python train.py --d_expert=32 --norm_place="pre" --init_std_up=0.0274
Below are experts of layer 7 (counted from 0) of a mixture-of-experts language model. Rows are named router (the router's row for the expert) and show model dimensions 0-191. Each number is 500 + 25 x the weight over its row's rms, rounded and kept within 0 to 999. Numbers have three digits each.
Before each expert's rows: "raises" lists some tokens whose logits its average output raises strongly, later layers aside. This comes from a sample of Wikipedia text that the model never trained on.

# expert 23
raises: "est", "ited", "il"
router:446515498476481477532509529553478510547474498520494502479512461458511493514505522526495524456461501549452534537472537447474496538501527502542484487485486452479519462477480508479538524541469465475514511458495509521504513465490463541504513490504518477476481496497491476517500509482506557483499507518515534477467537516516518462472487468503512486531492492535498499504467475477498500487524530539509487499528485482499474528477525474445492470467506462434506519516508504540481505485482502532513511472468474521488524501482497543529465459505495510511518491526503496503539513526532481472

# expert 101
raises: "ell", "l", "ring", "r"
router:468529501481474452525516538515488495570461493522493496502484478487526485494480526516502543467479511536487486531491511486467515520484513507512494489489471501493495473491504494462515500534496476496492493476493532513495517503484467536493500500484522513457468519480464473557492544460521513491504508522535502486489523537509488478448473489529513468522455487535523470494457498513486503503487518538478499526528473466484485547470549456456452493457516464478530501523537502527478528476459484505522513472500475507501517505490504503565464463509471553509548455515476501528525510499505465501

# expert 59
raises: "ps", "ians", "inals"
router:455542499473455453526505515539491519506457486520513505453523473486519474501508543524497548463466506525462530501487516506473535506492522515537512451484489491480519445463523520473503527529463465491519475486464506518514505487496466483463510485523505470492478529492489463521505523481507530499513524497513532469480511539522518460497491469490515475523482488530536446476476469507494509480503504533487434496543474470483462515491540486483471488473511503489528537515517524539485546472485490534526517496501474520468518509500485498513486494498491528513545438523485474517527519523497466476

# expert 64
raises: "ib", "amb", "hip"
router:462544491480483474530513518508492503519489485526492461481530461482519486495506499538485518491469496547496524537461530491484514533494511504560485472483491505514491489472481485455507533498480466475502507494478495513523512467498491515480493470493539460457462525481524462515515482468527538502510524527534545476484485568521526460489488469501509488537471507496548466492487468498470517504513513550483498549523470486485463517478525457472469490463519486488513544505542496521481534459484507515519518488486467537506534495478497535499471490515482527549518489562466486509519514507494466478

# expert 70
raises: " |", "1", "2", "emb", "ien"
router:467505487487490478519533507550486493545458491521508482457506487473516470503516531528502548467445483533469511541453505470470513519503525512515490455477487510511508483503510502465526498510474470496514503479478523536496511484486458521478510496499501481506480517486465430528501507496493506483501519527533515491491525515493519495472489489495508460546496489510528495501483479523458487487509529517490493504511476484499485518463527470457487491467518467449554518498508501517487544495458483524484521500490483540454559473500486538566440477516505522519535467533504486522550518541496500463

# expert 116
raises: " in", " for", " on", " with"
router:479515507467464486530507501536465472558455500525510468467520476499536479514510541518471526482466503523490539542470502480458501528497529504517492478481490471478492470495484500479517533513508457488521470468457518501500514484481509514481504458512514492483484516452492456506527510455497514506484544523522515470496507516546515468479489448507497493524492501548541431502486488502482497520511512510512493504528470467504456534448532470474473488460512513463508550531529501521490524477458508516488518488500467519491527497517487511521467484514474540498541467539475507517532509538503470466

# expert 114
raises: "art", "it", "el", "im", "er", "ud"
router:464503488444487470497517525548486466563469502576511509475501498494530478533514499535515548469462516539479515536454492479487496499496507477510498495456493478504501476460525488484524514528491482474512494496481523539480512469459471504482501453501514502509469495497518459561522504456474496511462505545526507463463485492516514481466495476512494487551486504513512496498466480503493510482506531527502498509529449452508475511496517453449493494458520508469501541530493526510508502511477489519524520470505450539500538496482498517560458485533501511513516482506507485509510525502518478484

# expert 58
raises: "ap", "ac", "p", "ax"
router:460551485512490458523513519507479497542481462547520483450498487494514477507493536534506532491458514523499520543449520476478545542461523526549503483497488489472487487480483475480519537511471478481483479462483513514490545484476489518493532475500521488483480515461500476537504536460472518491502511508507502481494516506540531476488461474508511479536503494501524477483487468472487495481509525528486467545571467464482482523490522467485484483471502467475515528534536511505505506489459508496540529478488478529467522507470489534534466488518471553512520474531469489507504536506514472490

# expert 62
raises: " the", " those", " their", " \"", " these"
router:488518517478475473514489543563464478536465476547489512491480461505542480529501505521490544477466536532460530530494518483465515537468507492531507465479498493485525478455483501502550505499489465454507467489494527505496503471460464486462543498498550495490487492457495458513485514467497523463471510524520496505481531520523533469489466504503487499511493519530532475480482445464491501493530523524499451511531486476495503514463526483461494470470520487482525533524530511531493519453466489515492498493476445521487522495499490508517491497515497513544526475532488477526510515528513479457

# expert 28
raises: "s", ";", "."
router:472527503475497488535537528554463524539474473522487490506492496477533469488517537526486534463477491513485508512501529475467525524503516500506492489497503489515504466484494499496540521488499482470519514486487525522529502469469487504487494491488552481474460512483499467529499514462497550479487516541517529505481504554511520486482460464485530471532491493508554482497480446489472504498514530519475469501509476494489491511464539463472456471479509504464556544510520517554487520456466492508513515450487454514479542488477509520538476461483477536519511466521467491487532520510520482452

# expert 123
raises: "is", "or", "ors", "l", " in", " of"
router:485536504485482489501506535529476477534460502531498480489507468496510455515506478547499521463479525555500535550482534468490504534502508514548508485471499479523489451484499493484531523512494475477512503489492510498500500466486490519449527478520503475487494517476472496547525530504533545508501531554520500471473515530521504477469493493538541493520467488519505504487467469500469478493511542553486482518532458458481460506479502463483501485479518454488537527509527508506493509477433491539490492484461457505509496507506509546517450467524496532505552473517474489513541499488493486475

# expert 66
raises: "he", "is", "oc"
router:460514477457482493522503530551469503529478510523476492466528479497520489514504485502484527488449530514487503514456511492467504531520503505544471476464491459500505449478477482479522545513482487474508490486470559494490513457476492522478496497507512490493474487459541468520476540465495556507484514528522518497463530501501491477473462498506492452512482524515529483528483475498493494466504541536483459517514486496513501494488533465440480471482498479469519529505514525500477512476487481539511501494504472541502528508502500534576446453510489515532532470500498507496526532542523518475

# expert 20
raises: "g", "m", "k"
router:461525488453475472543493513539490509535447501511494468488524491456509456505491505546515550496455499517487503532463513456464507547496535495496501484473484487501520461497499483485508548517471459492484493503492553512467536452509493563471489464510529508498495478471513477519506504492467522474492514501531524479465523517522523436492468482505503481513445522515511485509485467502461489495487516517502474521521463478506479522486540489466481461472515499475527505499514519540476529495475479532500501496510467548474542483507481523526474483513500496522549494508491503486540495546493474474

# expert 95
raises: "ig", "id", "il", "ent"
router:469528510482483456529511526528498509542490463553490471471476477491522455517493513515501526470458484543450515507475529463453531531522517517570514484465498498494526475492497485476507506512493476482510460492489505513497528498499503514486533481513528471464474526474485488518481507500520518478488508526535546495490510516506503464478501465499490482546480487531520425502476476494474503480498513532500478521520480466490470514460530476488449491476521506475501522514538497540516511473479488507508546466501487523473530483472492535540461484531479534520556482546495504516534504525537502473

# expert 82
raises: "ated", "ate", "ating", "ates", "ation", "ately"
router:490523510459514482515534514524476489538463503508513500490495483497515495543527501518500533453488537511485508548484506490487524529502526490567499461451516493491503483480482483479507513503470461494516496461485518531519492462460466530492516484516501479477453490458494483531483531482497538493491515557521543480504511556529500472487475513522512488524470502514526476501501483506481513491496545535496451508525458485511491532442516490462503452478494506451519515503495536538490557455482471516528520487509475513467534489494515530545433500516502546506517494513492479523512499516523481484

# expert 39
raises: "old", "ru", "riend", "ran"
router:480500497478482455540527536526476495545476493523510490473498473497521479513498521552478553471458521544490502517490537460454498527492512524548484484466496496510516486496493516463544528527480463483505484480485530516501506469458472500472491478520528503477491514482508457537481519459524517481497534518535512493494517518507516507467485473519501481534480494527530457508490481504492505500509512535499492529522486493471499503466537428480474507467524491466518532541520513559506525465467515509513537480496481507497547484476486532537457469528497517524545478530473511527512520508505472455

# expert 94
raises: " a", " an", " many"
router:459515500510485452518496509562469481532466486543493485488510487495527482521511521528491544480467538528482533554483515475466524517477528511525500503484482479493511480477489482484525519522495459478499460470446508545503506482502498518487511492500540501468496509507480482513496512475516559491502536507548550468472510499523545489461487484517528456510473509517523477503472484489481513504491546530486474520534484460473472537473519457451489472474503502449532534526523506531463525468474494519513521500509465539494533479468516525538475483514505511514518495540469491521520495522506485464

# expert 73
raises: ",", ".", "th"
router:485534515482495464521520515552489502548446501536512493457508480473515485492480513547512513480473513536477509524487542487476507527509519503540479478477496474489497463476487495477513525504474462489526504458493523538483526477484473498450524482540539467494480520485503455539510514501512530485496514546526537488468527519510542473487493469497505469536480511516531460499494488479479493501509518539512479530534493459472473512457532458484486482464533481478517526533512534538466546472471496517487515489477476534502512482464505545534469456511490525516522491533473504500538497524525492467

# expert 60
raises: "ish", "le", "ar"
router:452525482473472469507518539540483488529462488536495471457514460480552457508528510518494567474453509525468516527467507468474499506505526520513472472486475490510484480508501489462508526506484484494492504492493537533500492465501483513451489503512501499468463506473514449519494498471502523516490543513520521475482535532523533458482478499511511479507487522499532495511484459520480513479479526513485461542513482488502459532464533464447485460478523513482504509520500537500493529482485498542514520507495443529472553515462501514514472489493473509490548465510474466490525494543520504473

# expert 53
raises: "ently", "ue", ".", "ell", "ues", "n"
router:461533508493497484521520517525469492529472491535505503481511493475523459509487496530492548484448512540451513526502531468483490550526496526521512461479501472475517456492493502487519513513470483467497501474471508532486530490484488514469504466516560495473481506480488478521493558498509546495503516523519523486498502529510545454467477500506497457560483500513529472500463484494466473493483522524493493500529501480489488526478515469489496467469540481471518540522514517532490536491462476505500537474470488544490498491451486514535452466503490525538521470532448506535514529533519480477

# expert 56
raises: "at", "ay", "anc"
router:464511507468496475545542523513467488527466478533514493464533494490529483502491516551469508489463498547502539546497535490477532531491526503504491456506505453495508465474481524467549525532489469493496501487505507520496523488487485532475531477513512480477492523464470466551518512507485525496507512524522543469487503505536523447464477491497494479531480500528510462501472484509495476505498536549486482538534492477508480500455535488468480485475509481466528537509505522532500510473444501543512545485470491545480538504483507526536497462490497523513535474545475497514522536498499477504

# expert 127
raises: "H", "S", "N"
router:472497500464478470513492546552475467525470506553499488457475492497510481480495508532500569465454492535469519534437532511500529496485529490487523498481504472485515480473506489483503500504484449492514481502476516508485517486487499505467520491515530491478462497498503452548518508455508506496468529526538497463468491509519505490452467513495502487555505511534498504507485483501511493480512541514503500497508478442521493494485542460445507487448494487426526520542504542532488542481475502506505507492509470529489533499470509506539469461528504518521539494498489499488507516539524490495

# expert 7
raises: "ts", "es", "ett"
router:486522504470479491518507512536477458563471492561518505514503468478557491511539513541506519476469516546497522533454534463466528509499533491521506471480498485509479462489494488475534529493505482500538488464466528518508510477463471529460513470489547500481480498472491466546502537467515530485490527524513528466492513543514530488486466486499494476499485504512512480485474484454471511499503519547489480502508463488494461539462514482478509473484515485454530514512532507522468539472467490516489526487502431533470521509506473521512487469506484521491534482530479467495523505511529500483

# expert 11
raises: "in", "ing", "able", "ith"
router:473512495496457454537516507517482488532469478515524479498512482518508486518481532547491550471451525539485514527487537475472531523474511539548515462478491471495500473484508495481525516520481490497495505511493504531514497486483471510463510460509524484448481501486454489539505507466512557469494533520517524490470507523554514460459454498511485494523491504507525503495466483503486501462519531524492439526550472481505477536475538466486465500466527461461531548506512506544501530485456496520516502475473491507483509504480512511543490467510484535493535487536488500497508524511476513471

# expert 117
raises: "ed", "ains", "us", "ixed"
router:500531499491469479509497544534484507519479479540501494484500489479535475501480513523505509492492520554490537536473507486492522534503526500528487481479512499509520464494505483468526530552485456472525495474468517514506524491488479525487509472491503466473501519480484466512492536498537518484479518520523547467475520521535518471458477470508498498553490474525507471506491482514472511487504508549525488522516470428484491527485506494474487457456511484480534547521507541530485513470464493528515514496490479535490523515490474527512436489519468551523538462543486474525550504544506460475

# expert 34
raises: "ic", "aj", "rom", "ech"
router:474505506476494465518494539526470465532478511517494507478531479473531462520491534531500538449447508522470521541478536469485511535522511522528516467478516503472520455510499501478534518515482471459497507477476515528509536486468453524506520478506515494482484514470497472524487511467506525500506514523520541490482521507491508477455461493520505486552490474549531496499500476492472498488522516512489499519538490461498465539482529477451479464452497477474511541514518509529468500482465489520510522485480468514485558507475475535544460471527511522524529480543493474516547516518502495474

# expert 69
raises: "in", "ance", "ists", "anc", "ing"
router:495553496491481480508501490544476513534478492522507493503511471487506477527497511533474530477459504522494527523483513512490515493506528503541500474476510502506521465444516493486511507507475460471500476487453532512522504470487483559480523486513536490493460536490515493536500534476517560476513514541523544464496518508499532482465459519524510487531467463515512471459487466505474498490484532528508455483526469488479469518456525447491469493487544494473538546506526521519473555479459465534544524491486479498488509513492503518520468493487506523521531476538471487534533502505532476478

# expert 126
raises: "le", "ish", "bum"
router:448543502483474482560513519534483506540480480541490472486547482504521474490506498530478531487478487537472522499474532508479526524500526479545484463477470489514527452451484479474520503548481465492530470496494517502498510460467481517455524495516525484493485526503505463545498506485497509468488532528523517469502494530543521467479462480521512482546472501534527454491470487483459510479498517556487495494533493500505490513500529437479468470476538506475509516507527509522515508472478485536508494472479480522481527487496505522503463478543484546535514449508471489510499511504505485485

# expert 97
raises: "ids", "id", "ily"
router:476498499477466499516529514506468500499446498507508468499520479505519455515501516517504519488462495522469525515448526475475502531483522501535519448458504502503502494473480496483532539535442490482495470494492535542507532467486472539467528506549546472487469533492486479553491507493507527476506527533542517487479513537525523484473488502516507480508490500515528462483485487509495472501499522501465449526529456495490504513467515489467506480480525491458542547511514528523482507470479505533517504479474492530460508501478496517555456473521481530546504490543481494540514489529501471449